python train.py --hidden_size=224 --d_shared_expert=128 --balance_loss=0.000847 --balance_bias=true --learning_rate=0.00649 --max_seq_len=1024 --train_tokens=585700000
Below are experts of layer 4 (counted from 0) of a mixture-of-experts language model. Rows are named router (the router's row for the expert), up (a neuron's input weights, with its number) and show model dimensions 0-223. Each number is 50 + 15 x the weight over its row's rms, rounded and kept within 0 to 99.
After each expert's rows: a language model's description of what the expert responds to. This comes from a sample of Wikipedia text that the model never trained on.

# expert 62
router:71 66 49 51 33 42 57 29 37 44 36 44 43 35 36 21 46 47 47 51 41 32 41 62 56 19 62 21 50 47 41 68 51 35 38 49 79 77 70 58 38 54 28 67 63 23 64 62 54 54 47 41 43 38 41 59 59 66 53 37 73 13 52 40 41 41 51 29 51 47 68 26 89 54 47 29 36 57 36 22 69 44 53 56 33 85 52 44 61 61 33 39 52 48 43 71 37 44 26 57 57 64 73 24 59 50 62 58 27 46 13 53 51 43 42 78 63 36 67 49 62 22 54 42 71 28 52 19 58 50 48 85 72 74 50 52 72 45 68 44 62 50 40 37 77 41 46 65 43 39 61 58 62 44 55 14 70 68 64 33 56 63 42 54 50 90 54 35 43 46 47 66 78 54 35 45 76 39 37 50 31 55 42 50 43 15 43 26 41 51 55 51 36 64 50 44 41 48 60 64 45 36 65 60 49 78 63 59 74 47 31 55 51 53 52 52 27 26 60 36 44 44 45 54
up0:48 75 46 32 39 62 54 78 45 57 36 34 14 44 35 41 34 33 49 27 48 68 50 46 40 25 74 47 54 44 55 69 62 46 53 53 51 52 38 84 38 30 40 32 42 31 49 34 55 43 46 35 41 50 24 70 69 36 45 33 34 27 31 28 40 34 59 50 54 40 33 58 50 15 23 28 85 35 35 49 32 40 64 50 42 44 68 42 74 65 33 37 31 61 35 39 70 48 47 63 61 53 40 61 44 47 42 46 56 43 25 57 26 57 63 59 55 14 67 44 42 66 55 60 61 47 49 55 48 62 54 54 44 45 33 57 71 33 55 62 33 61 50 33 27 51 78 59 62 43 66 38 54 33 87 62 59 28 53 52 49 67 23 45 54 50 66 39 68 59 36 58 56 72 51 24 51 28 48 95 24 37 42 58 46 50 26 48 27 51 52 40 50 59 61 49 61 38 59 41 26 54 56 48 63 78 52 49 72 61 42 58 47 18 67 26 39 62 92 25 64 48 28 44
Description: Word endings like -ing, -es, -e and commas that close a word or phrase, as in ey-es, miss-ing, teeth-ing.

# expert 45
router:22 57 80 58 39 57 58 55 43 58 59 23 63 55 19 38 50 70 47 40 58 76 53 43 33 77 46 37 53 48 48 74 65 33 66 45 46 49 34 65 45 15 39 46 70 28 46 57 56 58 63 57 54 60 58 58 61 69 19 56 29 70 24 61 35 47 69 64 44 51 22 43 31 56 53 62 31 61 37 42 19 35 26 67 41 64 50 39 56 71 29 34 59 21 39 53 68 37 69 40 52 53 59 50 62 47 51 45 82 55 77 35 68 55 51 62 53 57 50 76 41 62 63 29 61 83 41 68 58 56 23 48 25 61 48 68 45 47 60 49 42 20 43 38 81 72 54 51 28 35 49 54 61 44 59 76 35 55 45 55 47 45 63 39 68 78 45 25 31 58 70 22 36 71 59 60 60 44 41 63 45 63 22 40 33 53 73 55 63 44 80 53 50 58 53 56 43 60 56 26 35 40 39 53 98 43 33 75 38 56 41 47 48 39 50 43 66 64 40 35 31 64 50 41
up0:37 46 65 49 27 25 85 71 27 28 39 65 52 62 46 44 57 24 53 47 66 54 41 56 56 53 58 58 62 44 57 49 67 42 65 33 53 62 47 43 29 37 64 69 34 69 55 34 36 64 72 51 54 40 30 61 60 41 32 33 36 35 36 53 34 23 43 72 52 47 34 53 26 81 63 58 48 56 46 54 65 46 44 46 58 45 50 63 73 41 42 87 50 33 27 41 50 10 97 36 40 26 59 47 39 38 54 44 66 37 67 52 37 73 48 46 45 61 59 70 62 55 27 14 48 80 33 60 33 67 56 56 60 38 55 53 37 16 49 46 23 45 49 48 30 68 56 57 46 28 57 31 46 28 49 75 52 67 30 38 53 77 70 35 40 57 48 39 61 21 53 52 24 46 52 66 45 76 40 58 81 58 36 26 29 44 51 61 59 44 51 56 35 29 44 57 46 69 42 56 41 64 73 76 52 46 65 69 60 41 65 36 48 27 81 53 50 51 29 62 67 60 50 63
Description: Periods ending sentences, ellipses, closing == of section headings like Cast==, and the piece b in words like eastbound, Rabbinic.

# expert 53
router:45 59 40 15 48 42 63 53 86 34 60 35 37 51 59 44 77 29 61 39 31 67 42 39 37 47 48 16 57 58 47 58 41 51 66 62 63 74 74 34 29 31 55 28 37 35 54 55 47 41 77 46 51 70 72 46 68 38 45 34 36 68 44 79 65 67 60 41 48 63 58 47 49 31 55 62 39 42 55 33 78 31 56 52 54 48 84 62 50 32 91 62 52 56 51 40 78 23 64 50 66 43 25 60 40 72 26 47 34 63 59 42 50 53 86 63 81 40 48 60 27 22 64 45 61 58 36 85 67 56 51 65 46 36 52 42 59 45 59 52 68 55 27 55 53 54 60 41 65 28 37 50 48 56 84 32 50 62 60 27 43 51 66 33 63 21 52 69 31 28 51 28 59 44 46 43 40 60 20 26 61 40 38 40 50 38 34 46 20 48 64 38 62 61 37 60 57 29 43 54 67 74 35 48 58 76 39 54 68 50 37 30 52 37 45 47 53 38 56 47 38 59 76 40
up0:37 63 50 69 37 42 63 41 58 48 53 29 49 57 77 43 59 40 59 04 75 59 54 45 67 46 55 28 88 67 30 87 49 42 46 47 23 73 71 37 31 39 18 60 32 41 80 42 50 42 46 37 48 57 66 72 54 48 56 53 37 45 49 76 20 57 16 53 43 30 43 59 41 51 59 21 57 49 48 59 52 58 53 46 49 45 65 56 67 39 43 39 36 42 43 40 36 39 28 35 76 63 48 62 40 61 47 43 52 73 44 39 48 62 55 24 59 38 42 47 22 57 74 38 38 77 56 63 48 68 67 67 13 53 30 36 48 28 81 58 54 52 17 24 44 52 33 53 33 39 58 44 54 48 56 43 64 48 68 79 60 60 58 17 63 46 26 49 59 24 70 47 41 30 71 43 39 75 50 46 53 33 48 74 67 50 23 45 57 49 62 55 52 31 28 40 52 52 40 45 52 57 66 36 56 68 30 70 60 55 37 64 46 65 46 33 49 60 42 25 66 58 68 73
Description: The er suffix in words like manner, user, defender, taller, plus table pipes, and digits inside coordinates, numbers and percentages.

# expert 27
router:58 20 40 33 54 51 42 92 53 13 47 37 55 53 57 46 54 58 54 36 28 56 58 44 58 44 45 68 08 63 36 79 58 65 37 40 45 31 36 59 37 53 66 59 54 53 56 42 47 41 37 44 66 52 35 77 58 78 27 50 72 50 71 58 69 66 76 92 42 15 28 61 26 43 64 48 43 59 55 38 53 60 63 60 67 47 56 56 49 60 38 44 58 47 54 61 67 37 67 57 67 66 43 66 32 32 30 47 28 65 52 43 48 86 38 57 45 55 76 22 08 57 65 55 55 55 37 34 71 29 42 64 31 66 48 39 62 22 46 40 49 66 46 41 42 47 36 26 53 44 57 44 58 61 50 64 44 45 77 57 39 66 43 45 35 60 47 47 56 37 72 50 36 38 37 32 62 42 53 31 54 51 54 36 54 60 46 57 24 70 40 73 74 40 69 69 69 22 66 76 27 45 63 67 85 67 48 36 45 85 52 33 36 44 44 46 45 59 72 58 49 44 61 58
up1:46 54 49 30 53 35 31 56 26 19 39 53 63 44 55 09 30 60 48 40 53 70 63 59 70 51 52 33 69 77 51 40 76 40 45 46 38 30 37 56 14 43 59 32 61 18 39 40 31 69 66 49 47 64 35 70 45 41 64 64 53 43 63 28 56 73 48 49 30 30 38 66 55 50 65 44 72 41 48 62 49 70 49 61 55 51 39 33 34 56 54 33 52 60 52 52 64 54 78 81 64 48 60 52 62 70 94 45 91 39 67 45 42 64 57 60 46 47 56 52 24 77 56 38 33 75 37 27 87 28 71 59 44 37 65 46 49 41 56 63 56 57 74 45 34 73 72 42 59 79 72 60 26 69 45 66 42 63 35 51 34 43 45 53 37 50 49 37 66 49 59 38 47 56 38 61 54 55 46 27 48 35 23 91 67 28 46 49 54 56 46 26 60 35 25 53 47 38 45 51 45 45 59 47 43 42 52 16 36 33 51 49 41 41 67 62 70 52 69 63 39 24 49 50
Description: Pipe separators between table cells in sports and statistics tables, plus the piece ir inside names like Pereira and Bardsir.

# expert 50
router:35 43 91 14 68 52 53 68 79 29 58 61 57 42 76 61 42 43 63 64 42 63 40 44 43 64 47 42 16 60 49 77 30 47 24 19 60 15 48 45 35 62 59 62 66 45 48 44 64 41 70 47 25 40 43 64 43 71 27 69 45 54 72 54 60 54 72 69 53 36 43 63 36 38 58 56 40 49 42 33 59 41 30 46 57 57 60 33 17 78 38 55 48 57 57 53 84 58 43 53 52 69 30 50 43 57 45 36 23 60 40 36 52 54 51 50 54 71 77 46 25 75 52 53 48 56 25 20 55 64 59 43 55 50 57 45 47 53 67 60 42 74 56 55 43 37 19 58 54 46 40 22 52 56 47 53 56 33 73 36 83 44 36 75 50 39 55 41 32 34 85 58 51 51 40 61 48 47 53 46 50 52 56 32 60 37 48 48 65 75 32 56 67 38 73 60 55 21 56 75 46 56 62 58 40 71 70 46 49 65 37 25 42 41 64 55 40 48 83 89 80 34 56 57
up1:56 52 53 46 46 45 41 71 40 32 57 38 57 91 44 36 23 47 47 19 28 44 80 49 40 37 44 75 32 23 44 61 48 48 75 60 65 61 69 75 58 38 48 48 61 42 71 22 47 43 51 31 48 41 50 53 59 43 51 52 46 58 23 70 78 24 53 40 69 45 72 62 47 15 60 38 63 65 36 41 52 48 54 49 49 67 34 78 61 40 77 52 38 52 62 67 53 35 41 61 29 42 37 69 52 41 55 40 59 39 23 40 25 37 28 27 46 57 60 44 78 67 86 57 51 46 38 76 44 53 20 77 32 47 47 60 15 29 74 63 41 67 59 47 50 42 44 39 52 50 28 53 65 64 70 69 15 49 42 54 27 66 91 63 33 54 51 51 56 61 62 54 48 47 52 48 61 35 44 48 33 52 34 70 61 43 45 46 49 59 37 92 40 36 56 54 60 50 58 54 45 55 59 38 23 32 71 54 31 91 65 51 48 52 54 44 36 47 63 46 63 25 48 49
Description: Pipe and semicolon separators in tables and lists, usually right after a number or cell value, e.g. "980 m |".

# expert 16
router:42 32 37 65 56 23 54 96 34 36 66 74 44 55 56 52 52 54 44 38 73 49 39 56 22 71 72 21 51 72 35 27 44 56 59 69 49 55 58 19 43 46 63 58 37 41 45 42 21 64 58 65 53 56 40 78 50 26 61 37 30 37 37 59 30 49 44 51 55 46 58 40 50 66 34 29 59 63 61 75 79 51 58 55 86 24 52 52 51 82 64 60 33 35 32 27 66 79 23 41 54 42 51 63 44 62 42 44 34 34 57 39 47 50 55 21 45 56 36 68 45 49 69 37 51 54 34 50 61 45 49 22 57 39 72 51 64 44 28 75 52 52 44 53 60 46 33 42 56 58 49 46 35 43 41 49 53 50 08 25 47 56 44 72 67 86 34 62 49 47 32 41 24 40 51 43 33 44 82 80 25 68 32 45 42 27 75 47 53 69 68 53 39 41 72 45 78 60 49 37 45 44 64 38 40 71 33 52 60 54 43 55 57 36 47 46 41 50 37 59 44 53 48 87
up1:52 44 25 48 39 60 59 65 37 52 35 76 75 20 43 47 21 47 30 54 29 46 64 44 38 32 55 50 23 37 55 60 76 53 62 51 67 44 54 41 54 68 37 78 50 34 58 41 17 52 52 53 48 70 59 59 50 70 36 46 30 75 53 64 70 20 47 61 50 45 68 55 35 58 35 37 57 69 71 43 80 26 46 45 71 59 52 59 37 46 78 57 51 26 27 58 31 71 10 30 58 21 50 54 46 61 45 39 63 25 46 53 76 50 74 56 57 42 48 65 42 63 41 43 55 68 58 29 55 56 45 30 46 67 52 73 69 24 52 73 41 63 43 21 49 78 56 32 60 59 46 47 60 43 43 51 58 46 41 47 30 38 70 52 43 45 41 54 68 62 45 42 68 56 41 17 47 59 64 35 83 68 45 29 46 33 74 45 37 41 69 58 49 18 74 25 46 32 55 41 50 49 28 38 66 48 64 84 53 53 63 57 41 46 79 40 45 52 62 16 64 30 42 35
Description: Mid- or end-word pieces like or, it, our, ors in names and words (credits, Taborites, Pittsburgh), plus == header marks and table cells.

# expert 11
router:42 47 67 43 38 71 70 52 40 48 67 36 80 44 07 36 48 31 23 47 51 46 60 60 41 45 55 77 52 56 53 66 56 63 68 56 50 70 22 49 42 65 48 83 39 50 46 46 15 47 57 61 51 36 23 45 26 40 25 24 32 69 59 36 54 45 61 50 66 59 25 52 87 53 59 73 32 65 10 67 40 48 74 51 44 46 36 62 30 58 35 32 35 46 59 43 21 53 67 51 29 52 59 46 74 54 47 71 61 47 72 36 37 57 72 79 67 52 78 40 52 72 43 62 73 34 42 35 43 30 36 47 77 73 63 32 45 42 46 44 35 47 60 36 58 20 71 39 44 79 43 40 51 70 40 58 37 40 39 74 36 67 51 70 65 43 53 41 56 22 56 47 46 38 35 27 48 62 50 51 54 56 45 37 39 45 62 52 36 47 79 47 31 24 53 45 37 53 41 62 35 55 52 57 45 71 49 30 57 64 44 49 69 34 28 52 58 39 94 48 55 42 44 57
up1:80 78 54 66 71 66 74 58 55 27 41 35 59 60 17 55 44 21 08 31 49 44 73 50 43 64 69 52 44 17 65 44 73 61 66 76 52 71 65 69 61 45 36 68 69 41 45 33 46 36 54 34 56 47 56 41 54 63 51 36 57 60 34 71 25 69 35 45 74 35 52 42 40 71 44 65 61 29 37 82 58 51 60 51 50 53 41 30 24 64 40 59 29 30 40 37 04 45 49 44 69 44 66 57 64 38 47 68 49 44 48 42 16 36 70 71 71 32 76 49 48 54 41 69 57 53 53 50 52 36 32 45 55 57 46 51 52 36 59 50 45 73 34 56 88 40 45 55 52 56 43 75 35 52 32 47 14 57 42 59 56 53 60 63 58 48 48 37 48 40 59 40 41 72 60 36 63 57 66 30 53 33 36 48 33 53 64 66 41 46 74 56 61 59 57 55 67 57 29 66 50 25 22 48 32 53 39 31 46 32 34 50 60 68 79 36 37 31 57 66 51 36 50 83
Description: Word pieces ending in al or ad, such as Eternal, portrayal, deadly, plus sentence-final periods, paragraph breaks and table pipes.